From a checkpoint of a small mixture-of-experts model trained on Wikipedia: a variant of SOAP for the experts.
Below are experts of layer 2 (counted from 0) of a mixture-of-experts language model. Rows are named gate (a neuron's input weights, with its number), up (a neuron's input weights, with its number) and show model dimensions 224-255. Each number is 128 + 24 x the weight over its row's rms, rounded and kept within 0 to 255. Numbers have three digits each.
Before each expert's rows: a language model's description of what the expert responds to. This comes from a sample of Wikipedia text that the model never trained on.

# expert 44
What it handles: Word-initial pieces re, con, co, de and é in French or Spanish words, plus titles of office such as mayor, director, Minister, Party.
gate0:152119133141112138115138129074165117145120094142108118142123131135134138140104160149156115147146
up0:132114103157142133144150127121155108143107139154117154170107140158126132147104136164164132146100
gate1:146113138179157124137141135112170099130119127131127151093141155117149134134148097173139149141114
up1:150122131121135112090126158115143159134142121121161144107093162157130117096127154120093129137125
gate2:125138111156119128138123197203145129119111138141118156150152135113121126144128121150180130127086
up2:145132139117129093118156118089118151105151137132152094060106134128127126107116148118074142144172
gate3:161129149148162154098090180141124134118159126146140175122122125137157147127145116145128113128095
up3:137125149124096073124148112143118089132108155124175073150150110108113123134138125102127148145131
gate4:127125113138123077102133119122135127114112098108149124113116145121138138146126175127149124084087
up4:165156110112161146152131112152125119156161190127125143140146096106171111135170114146106122113172
gate5:129112132131121100141164129098126106102152125116105104154115132147103112126085170088120119130120
up5:157171116192178114132147091130163126124133142139134110079118101109138128161154090160155128144170
gate6:171142137114140146089122177084199112132150131116136106111104140126128126148139115143057097157135
up6:126172149125094092115162119162159133104139088138141091150128154123128133092137154163139130122171
gate7:139104182138149131134109117089146158140132105132103189097117132128182134102114117121137161101115
up7:125126179101134132149124132084144125123094095136128166153118078115131145127091132139107114140096
gate8:101116092145092081146121123093142180110143110121102132122126110145122111106158107099101117150150
up8:085089115112109086144157194097120101106135109137119139144124122151144119134147143094077104156096
gate9:143126085141117129124133144155154128106121090115111075127119140147174100080136160163123145147142
up9:136156138148165124106126100111131094101107120126168120120090134113151102113128179139129102162088
gate10:126125132111155097119160115085154155080144154107144116142095124137102122091077150202130104120156
up10:125077139143120101141180124141134176125138154142090116137177124117121145144149136198172131136177
gate11:133097105106136120117126149088177117142135092120160117102095110121096134112129148152125122157126
up11:139130152089102159123116125148117138122150117130131128140162109136131122141119133133158145148092
gate12:132128124128090112142151169145128132117143145155101146121184160154113109160139088124113136133139
up12:167140116121109098152155136140130149124154096125114160111116142134141134155135144144139138096166
gate13:146092125139112104106118124099174120128144051135162132103120142112115141117179109111131139133067
up13:116135093132129130098107142172113123106120193128110157151138142115138123125086126111138146111089
gate14:157169114119100156138126130157147157096120170154137161050112117154128117096111132126140149109153
up14:116141138097132139090131163086144170125106135131118142103145091130171123127093152094088108136160
gate15:139083128085131114108106126115192126101149072151132087111121164133121111120113079151085114131181
up15:123180125152151147105126137115150108095117062143123153144138143132083136111102115147118136148130
gate16:112139117159139118111165110140159131143085132103160108113143175123117116165168143151133096124140
up16:104130128090102153117113133117125122110087122108142083102106113145139121131125147095107151157144
gate17:170135114106119138142141166123163082136164154121097158122164124126105155138102174117141118106094
up17:086105099122142139118089113131113150140157122134121140113081114108122153097113137125126111122121
gate18:125128104147063116137128121130110140109125156119109138117134120145136121148118113155156107153140
up18:119061113174123165110069119120134144157109178148103101145114127123152148112090105086141107113113
gate19:161118146118123113138179147176129133122173121122104130152112128171142123164110081143098145113131
up19:114167151130123134092149131114143085129121108143121106163134174153086133132102110151122082142074
gate20:157147124134118177141101154100129132130167122133155122098129100137112128122119084098057110142120
up20:060126112107147094119126103170128128125075148118101149144111150137118121124121134128160129086120
gate21:144101119178116117103123129129158131109073125127104114107114161124139125124129155170115144140145
up21:126090121164127133144119116158143160125075097138111128150134126134121124131114140138164133153111
gate22:136128139145191152134130161171121117141102096135129120114087129129092129160111128151136188152123
up22:168170151070166118144112142178128106157152155132116142110135134122112134190149137137148159140150
gate23:180135121152074106170127187103147159121125156126127191110132112140103134117144090127135136144125
up23:111145169107149149095149096170088154144086120140127069151131116112140144120101121100121134127155
gate24:137158113136154100117136115177080109102167109134186115114119162108142131136183157134153100107113
up24:085127166132141156101102120107150116151130155121128128155139119154140131139106087119101138176120
gate25:113140111163160138106116079115133148104161121117120120143131127145113149098133174086151116109168
up25:138130137155152123116112090110160124143139133109104128142099163130140135079109143120143135126101
gate26:120172124145092122155136145103165124119154101134167152124155114167110115136119136126127116120109
up26:146144081122137086150135129148130105136164117113088081185115155138137120162161155076178137106147
gate27:083153133120171117142143102101161143127177120102123095156165144146121153159135096160039118120087
up27:146116150107110069079126162185107120084132086132153113100127163108157122128159162106194129140136
gate28:166130076159089174116140176181145103111130123128110136140075112128131127164146144146133154128135
up28:075146169135111146106107112079165184103131120126128104132097121122138123137130083176101074110097
gate29:137121159103140144163107197134162114137110058115096129149129155131122116135126099148133127104102
up29:135097126155131125074144118102125152100113142148163144135124110129150139101114125111077113166161
gate30:098167118155097136123158129138136158131087146124109113139097091132161124118097111146131135160142
up30:119110098138136112152113120124127101126141099113149133181188164123121116111105169081124123101116
gate31:134135172144132124105142138114163111104101113113164115118131111121134126125102129099083122119079
up31:103145073127128125150133116102114133143110138143066123139091144102124121084139158121190173157150
gate32:141090134163125115103147064108106123148114126116124165126157131115116089100111150105118107132085
up32:162137149158110095116121124138128156156122175127100143093142116111132128102120125127098115155128
gate33:152149128122106158145088132152097131133092126112156151114100119139156088106141133110116162108113
up33:143125102152124136111144118110106101183134160126131131137123135105127124111119160122125096109134
gate34:108118088175156128125132150144098109071125113129121112150131187127141118139164157160153140138167
up34:129119143162125125123093142159078089138120112146155094115140118137115111146143136120127136089129
gate35:098121162071116127097151119105150105089183128115108142154148126144134109058074092125108170117077
up35:106093115092136131094154109128152103093160111123099141150128151130144117091057084138145180153102
gate36:113143110088111150122136129119164126117169155139125122146144119135162143113126149140127163089168
up36:122169142106105127126119113140113111138146118106130131153181108100139136142105111139070109134090
gate37:122104116147120133074125136112154121133138092134095098116157178126141100105159130149113124116123
up37:147124105137064157129102146140136086149068139127125135131108114105130129104126095126117139125102
gate38:141169129151149117163082141131119140120124097119128172136142134122117121143153109117121163157125
up38:124103155116130119115179183132178157137135133124153110132117159121161136137090121104140135086116
gate39:169132115108149136144125150154130112169117182141155125155150142149134095101129154155169146120147
up39:093141135112158103111109134133127142043160098114118158087119106113134124143132117168122109123123
gate40:120138128155153109129175151123228107136174109129108132147144144158095129143095112145117157092139
up40:147090113187150123125114137155171113118077152113145136156163116124147137122097095125143138130110
gate41:138181145118172127136124093152167104147112168114128115125127152155109117134129129145128186082119
up41:077159116087141136104102104139163118149144132096127125107135134151107135125097167099124145121114
gate42:153157194189110133130116092115095122138128089148134099114175153139116136111112152126142133160105
up42:168076117085119126127152191156155125111132185129120150153105116133125131149101138137128116102103
gate43:138128157121137141094128115122166130119107174133136122144166129135145103118111142143151159174134
up43:108142194134144145078146145112121121118122157123114089138144141098149132070115112155134150180115
gate44:112115126128130158098094171149119130127169125124112123111105121147113104135120120119087060117107
up44:159094134128112112147160102121111106127066112132101173148089170147133132098106137130127171127124
gate45:076128093133090164145107098132097171156124100124116142106121128130132091125129127106170102109130
up45:151104141123127135095091110118149143140056147143119110092109152161175115158174077086143130098086
gate46:171142127149140117194111130117150138130139091131173160049102119123092135106106146140077099122147
up46:140122142138112126126109089132120119166122160118110151079133123111143114121132143091162114159084
gate47:120135152075125157133170166127114104184143165124125121182165140152164116106144135140130135109094
up47:152136127134141110111182171123166153168154132135130138142178150125164118147180125138144095123093
gate48:133111107131160142096111150116160094130156111119149127154101127117127114135144118145110173124080
up48:072138127121145163113102138126158103132124102129129127158124160123142126128134103100082124087093
gate49:162164150123135137119107123198143120142088157126128160105129138142116141155142068130122136109165
up49:157086079151109120141125135111093165149148077133137115154155115121118140096108164122100140128127
gate50:182124155131109095112146127117132118124168088143179111121090133141113113116106135120143110123092
up50:080122121144144146118089122174094167157102125123124156161201155109118133112148106149152099117132
gate51:093122171143121113089149125149155167120157179120086155140109152113111131162167147084175129134167
up51:086128139114115123143124140148172209152157158140092155137108162134111118153163132130128140145144
gate52:168151134094122138096115111127143138115150188130176143099151102148104128079107127143120137157126
up52:162097140155090137102123148141094116123114171154167150092124131121111133100094110116138124164120
gate53:123096111131100089137126124116144132151123125141123155137143104135123105118093119111113122104094
up53:124122129108180139128176144101090131108123095130126161107135109121127162153105155089102154142192
gate54:142127143175099135182137119126122142130091101118152144163177121115140136121090102139114127096120
up54:105163159120120133147119130111134184149095155141112149139151157117111133128153133153076094122125
gate55:181103106182108112120128157125144126077144125126154129156130103135122109164095142132159090099142
up55:157138151177076120139098134088166112123132089100092150163135143143136102116142155153109142115126
gate56:135114157132130148177139083129102181098126134158099112139165111142149128093143134113118146167151
up56:105115167084123115152143071121144184115125134153104113151132151157161116107109122087092171141164
gate57:153138142119191147148114165123122097106079113143100121142130125125120113138129123124144119135093
up57:083145160127129131115099114109110121127117162130134114138133151158087133101121133123080073160087
gate58:143160157133120126111170122124153142124086118121133139117129098127095141155150126175095127158114
up58:096134116172153132131161144133151110129113125138118108143127145138137124110145097108111129135103
gate59:147111098125118120129123155138124149145156156128100125095130094156135106142132168162166130143149
up59:122117163113133173128111121131094090147127206108151117132139107064121146082081127086132098138116
gate60:137139137083100160155090154102125138115137150126157173167144079140168090069105112067129142113138
up60:147120149131158109073119111112130138142144127124198131134147123133119112119115105148124072131117
gate61:160132129115091162135131074147105078210133134145097149104145115130125115151111106131145148138173
up61:163099145152165120121137148105148160140121139153120120132117136115146130156195135113160114144116
gate62:122145118124076137097116177130127114101128093157111127134131169154124117144145127128134104122125
up62:095129153132130135160087144100110080163137121144090083127138146113132127115132134100114114130072
gate63:153108111145076077122107163143127151140117126131126091120127168124173131151140185147165112101103
up63:157090122146109126111124127129156163145111143150105105121147151120157118135154127169123110129106
gate64:156088153114152127115123100149115120144105109106144129123132145122166118150118124203145128127081
up64:106162139133116157156125152142113099125084134147069104136133133124142106161170120121100150103088
gate65:154126147137154123138122155148123135145084125114105171165156162129107131159128141113174176103126
up65:158081127087143119161153159186106151133127101105113145154162150124158137141132125085154142073138
gate66:167139149121115129130177110140087091145128168141141133105134092148092126093126131160146143150082
up66:187137151113156153165147147112102107119112150135137154080120081131126135177138116206177130121113
gate67:156137114149135104120136104140138165069123151136115062107170153131125150115178137195105122122157
up67:120102143119111158129089106116108141153141093118154168139110113139147131129093118104161143122086
gate68:126142138164120134140151122128175124124130146101121138111139153155099092176117094134103118093060
up68:148115118124050092135126120156132140192142108151124115161132162131101131128107187081124160119103
gate69:183135125131093138163180088109125143148155122108151172102137100141097130114071148123110163148134
up69:196095130163109087150211096098122114165112132158109149121142077133081137143108102147134126168155
gate70:155130153128135182119114079155114141132104161107147123113158074148142117121118103117176113124124
up70:125113110119094119139130148153105155090109121152140145110149077147097131158169111150132141150115
gate71:166143082137102176116158096095176114126135117111128132116094098128118150116039110119114160102143
up71:074105111103101128151067130148111161085100135138107151151127113129123103134155116121129147122109
gate72:119136141169095118091080077132120137098138092134131125118122109118135069098141159124106159157068
up72:092133118090149152178179161121142134141127098125065157122104137144098159171100136126163124100135
gate73:113136129143091119160136114147151108152104148106115117130152154118109111166107087116141082143099
up73:083152142170127121149134115146126099140095142098105119149166151135058121177118125163171054105090
gate74:119134091124133105121145104132142097076085129106103134158145134144136102152103105149125171094147
up74:160152114104117138113162126109151105111121146114144118121114144155123117123121144118113152115131
gate75:100120143123128158127117136127135113105165117121132134140116109130127118149087119100084092124123
up75:115088141128117111127102132150134117102170113113145108096148126121152118107164114117118149125123
gate76:132095120120158097090134152100142101133157125141113088168146134115135130094145166094106111114145
up76:137103120092163101128150154130172096127149184114122073151134143135164106145094171084142113102147
gate77:163114194111180071103124111139123115114107108105135146109156130163081111129132093169114197121133
up77:107166155100165096151127137145125113096137126113114137139139145126079120153157096141138143082122
gate78:114146128123115157141114116112116097136110172142142132105125116109079156130122133067116116111126
up78:120144087120087168145127134109133132159101177157127138151143134145087118149108119128151108101116
gate79:147114192151106109083119097135163157128083126132174116103128130115120110141121137140140095127115
up79:122137114122133132163132175072122104163158092125076140115143141138130143156166166114109148118116
gate80:123120147101128125105132087132130117075165109107117112124161085167119140122105133148079147093121
up80:129124123149102086124159095148131084124167086138132114134120170136139128125110156114133169166118
gate81:131119171119121101145136158159144120143156184124176109092143135138133131123164099124115130134075
up81:143110134069101104106123154134127142159117168138155109113093100135121126124150097090119141126187
gate82:139102118133129114162082156120127158116122122143160141157113088128158087095090115103129118157157
up82:129121160070105150133171143117123092121130173122079129103126116128128109173091150136133125139116
gate83:130166154180086124110144135115138169129077156122131156145158108144128110144133114135141111121152
up83:143107088133158108118099144132099121102155147164105081100084118121118124108156155152188156121083
gate84:110154133195143108108138135121150137088117137101166093136123136119133139155167152132058107172135
up84:102138152130090127109140121179136100103045139146121122133102157116138118141146113161083110156156
gate85:165098116139142118100135080120110136069116168129121127145111066109120159116092179111158096108149
up85:132101119165164156144167140076120129156102113131167156159159159145123122074157111082091150153124
gate86:129122156152117099122166146120151116168075125114097131128118158139131118139137159095126093116119
up86:161135131134114133077099136104122149060141125129157155112129115118117127123122095151114117140097
gate87:112095125123151114130149154128106160126145134133128143101111102119129139097161118115096127149087
up87:088139141155130139122112138079149101133164156113122122151151164134100115130085146105138093126144
gate88:152134120135100115153135122115119111150128169123077164132146186132111110167141124151166143120131
up88:138112121129155139076123137113153132111154092124194120095126090127166141093126141063057119152112
gate89:156137129134138167155116080157105174165154116154131165091135098115149123146134074084117134112148
up89:121119145163146095134131138108157153144113174101109117150156127127107146088086144145120113157073